Weights of a small mixture-of-experts language model, trained from scratch on English Wikipedia.
Size: width 128, 21M parameters.
Experts: 32 experts in each of 10 layers, 2 picks a token, a softmax router.
Training: a variant of Adam for the experts, 519M tokens, 3959 steps.
Below are experts of layer 13 (counted from 0) of a mixture-of-experts language model. Rows are named router (the router's row for the expert), gate (a neuron's input weights, with its number), up (a neuron's input weights, with its number) and show model dimensions 0-127. Each number is 128 + 32 x the weight over its row's rms, rounded and kept within 0 to 255.
Before each expert's rows: a language model's description of what the expert responds to. This comes from a sample of Wikipedia text that the model never trained on.

# expert 7
What it handles: Middle pieces of longer Latinate words after prefixes like con-, ex-, acc-, such as acc-ess, acqu-is-ition, respec-t-fully, plus "See also" and section marks.
router [102  84 134 108 149 103 192 129 102  86 116 159 151  88  97 102 141 117 120 108 144 116  62 117 176 115  68 156  99 157 128 190 103 102  92 123 147 157 169  82  75 177 121 120 156 111 129 167 118 125  89  91 200  76  98 179 102 160 159 130 154 105 132 151 124  88 176 137 107 172 164 150 108 135 204 143 129  98 113 181 134 148 179 137 131 107 105 138 107 187 111 114  71  57 122 130 102  94 121 166  55 167  77 106 124 103 105 180 177 100 117  80  88 125 137 114 113 112 127 113 125 103 141 140 123  97 116 153]
gate1 [ 65 180  89 108  76  92 141 110 112  99  97 150 138  68 175 131 116 150 106 129 131  79  72 135 120 174 124 133 173 133 185 132 165 134  58 116 137 119  74 159 116  83 106 137 140 189 174  89 125 128 172 134 100  95 168 151 138  93 115 131 128  77 158 130 121 111 146 150 166 127 144  70 143  94 115 134 129 162 173 118 150  92  89 155  75 133 180 135 159 148  98  93 212 160 163 134 110 112 138 112 142  85 139 151 122  95 128 172 136 128 126 189 164 146  74 108 108 146 149 115 188 122 180 164 166 171 155  90]
up1 [103 149 166 112 119 114 154 188 122  73 133 182 140  69 108 124 114  87 105  80 148 138 125 155 157 145 100 167 149  95 183 102 199 127 100 119 120  99 164 107 119 155 156 109 132 108 124  92  81 160 103 117 134  61 143 204 127 101 112  96  95  53  83 111 166 146 171 120 145 126 143 130 129 100 102 158  99 102 179 118 161  84  94 133 184 141 119 168 192 160 104 162 113 113  57 112 104 102 142  91 103 119 206 126 117 137 145 124 174 144 154 127 102 123 118 131 129  98 199 115 204  97 145 131 163 112 117 139]

# expert 18
What it handles: Prefix or early pieces of Latin-derived words, such as ex, con, inter, dec, rec, as in sus-pec-ts, Cor-rec-t, elec-trophysiology.
router [ 71  96 129 137 152 103 153 112  98  86 163 133 102 113 149  87 119  84 103 145 155 113  74 132 110  73 121 100 126 118  83 179 103 126 146 128 162 186 172 114 101 136  67 142 171 116 142 163 125 164  60 155 253 109 115 161 111 135 141  79 135 180 110 103 107 125 117 174 140 152 195 139 175 129 151 141 111 135 153  89 143 146 114 115 155  98 144 159 117 149 144  70  87  72  89 134 129  86 117 150 146 152 150  97 116 106 122  87 180 143  48 124 159  91 146 107 100 129 100 119  97 145 174 107 131 148 133 178]
gate1 [164  97 139  99 121  64 139  85 107 119 120  95 191 112 116 172 127 138 121 122 106 192 168 151 179 138 147 170 214 120 124 123 152  62 111 117 146  77  69  92 124 131 144 141  98  85 141 124 121 142 132  82  90  80 133 159 171  87  54 154  81 139 103  95 128 154  97 152 152 180 109 151 110  79 158 112 170 115 124 103 116 125 151 113 124 161  47 167  95 126 130 127 108 113 126  96  95 143 146 151 155 144 119 195 148 142 136 128 176 121 171 127  99 128  98 123  65 168 171 157 102 137 120 205  97 120 162 127]
up1 [113 131  89 113 199 134 167 151  70 164 112 175 128  86 156  85  88 145 202 149 187 105 131 134  70  95 142 152  99 119 156 152 173  85  82 106 126 152 134  87 149 145 133 168  98 126 171 103 108 109 123  92  81 123 131 147 136 180 105 108 122 122 141 184 147 144 182 108 173 103 126  84 103  90 115 124 108 102 131 165 151 131 191  85  95  84 134  66 166  78  84 121 160 126 116 124 127 104 205 180  94 115  97 157  93 136 113 155 105 144 160 172 117 137  73 197 119 127 179 142 125 111 138 153 133 146 106 112]

# expert 11
What it handles: Sentence-ending periods, commas and paragraph breaks, and the century part of years after month names, such as 198 in 1980.
router [147 122 114 158 159 139 165 139 142 146 148 117  93 140 117 148 160 184 109 127 154 120  89 126 151 148 144  81 124 139 181 111 181 120 101 113 126  81  68 156 119 152 120 173 126 113  85  86 177  81 135  43 138 159 164 164 166 152 166 127 127  95 116 123 124 113 140 166  94 110 191 163 108  58 109 158 139 111 119  96 111 124 118 109 110 107 131 141 196 119 141 123 145 212 140 124 187 111 149 132 116  56  45  64 130  97 139  83  95 129 105 135  74 134  66 132 131 120 177 183 125 111 129 127 153 115 186 106]
gate1 [165 147 123 143  86  69 159 166 100  99 153 113 130 170 132 151 119 123 173 149 124 163 108  89 126 128  80 104 119 126  92 153  92 101 123 169 183 109 175 111 210 104 169  89  95 160 161 147 129 104 140 134 130  92  68 112 127 116  99  62 141 170 180 146 110 130 104 112 156  91 109 113  80 123 122 139 169 112  95 160 108 183 155 126 118  84 166  53 123 186  47 124 165  98 151 113 188 192 100  87 132 106 163 159 109 112  86 158 142 105 127 149  92 179  97 125  71 119 112 129 152 162 145 105 125 141 105 101]
up1 [183 132  66 119 130  78 178 139 139  97 131  93  87 122 129 167 115 123 136 140 133 133 130 127 151 131 129 141  93 121 111 167 116 113  66 146 172  84 176 122 154 103 123 129 114 174 159 112 177 163 158 106 126 160 101 172 119 123 131  91 132 126 147 142 131 129 200  96 109 122 117  92  56 153 121 173 144 137 126 116  76 187 173 131 154  86 170  73 121 196 112 142 164 122  78  95 142 144 145  91 171 108 168 162  89 130 138 154  70  64 131 150  91 208 122 179  59 129  94 131 125 149 181  86 119 128 160  96]

# expert 9
What it handles: Short stem pieces inside ordinary words that continue with -ing, -ed or -s, such as k-il-led, t-od-ay, show, episod, wind.
router [182 179 119 149  77 142 126 154 144  70 133  60  73 176 131 138 132 101 106 110 106 161 110 147 154  81 122 115 142 130 159  97 116 137 155  44 127 104 149 195 103 192  84 135 129 110  76 115 126 141 174 104 220 159 162 126  86 120 143 117 131 145 107 143 120  87 119 168  88 124 104  99 108 193  80 134 118 174 158 103 111  92  87  76  98 141 124 122 164 139 102 121 146 143 124 152  98  96  66 138 163 177 102 162 111 119 100  67 140 184 169 115 114 162 178 126 119 123 141 169 101 126 101 104 152 139 122  90]
gate9 [133 119 135 139 197  81 108 103 121  91  74 146 137  90 158 146  94 130 141  94  98  51 101 161 147 110 138 122  62 125 115 109 109 171  79 118 128 182 140 113 126 129 191 109 100 106 147  76 168 143  98 120 135 144 219 148  75  86 151 122 192  89  89 106 176 124 144 147 117 136  81 113  94 113 121 140 206 145 160 141 168 117  97 103 161 142  64 168 147 163 147  93 117 113 160 118  86 110 120 116 156 148 119 161 155 105 138 149 149 183 102 150 121 109  66 160 133 118 121 144 150  74 162  81 107 136  90 175]
up9 [152 156 114 106 135 116 171 115 115 102  79 129 144 160 117 124 124 105 101 143 150 163 149 169 173 166 140 189 113 167 168 143  77 150 198 120  94 152 128  96 145 114 148 177 123 107 206 146  99  83  68  39 103 143 155 189 129 125 108 108  82 105 121 203 165 152 122 140 145 132 112 147 144 117 104 187 167 125 141 157 168 106 158 116 115 148  90 162  67  97  78  92 150  95 113  97  96 121 139 149 111 137 165 147  94 159  66 146 105 135 122 136 133 179 135 101  80 128 119 163  59 129 125 155 104 189 108  98]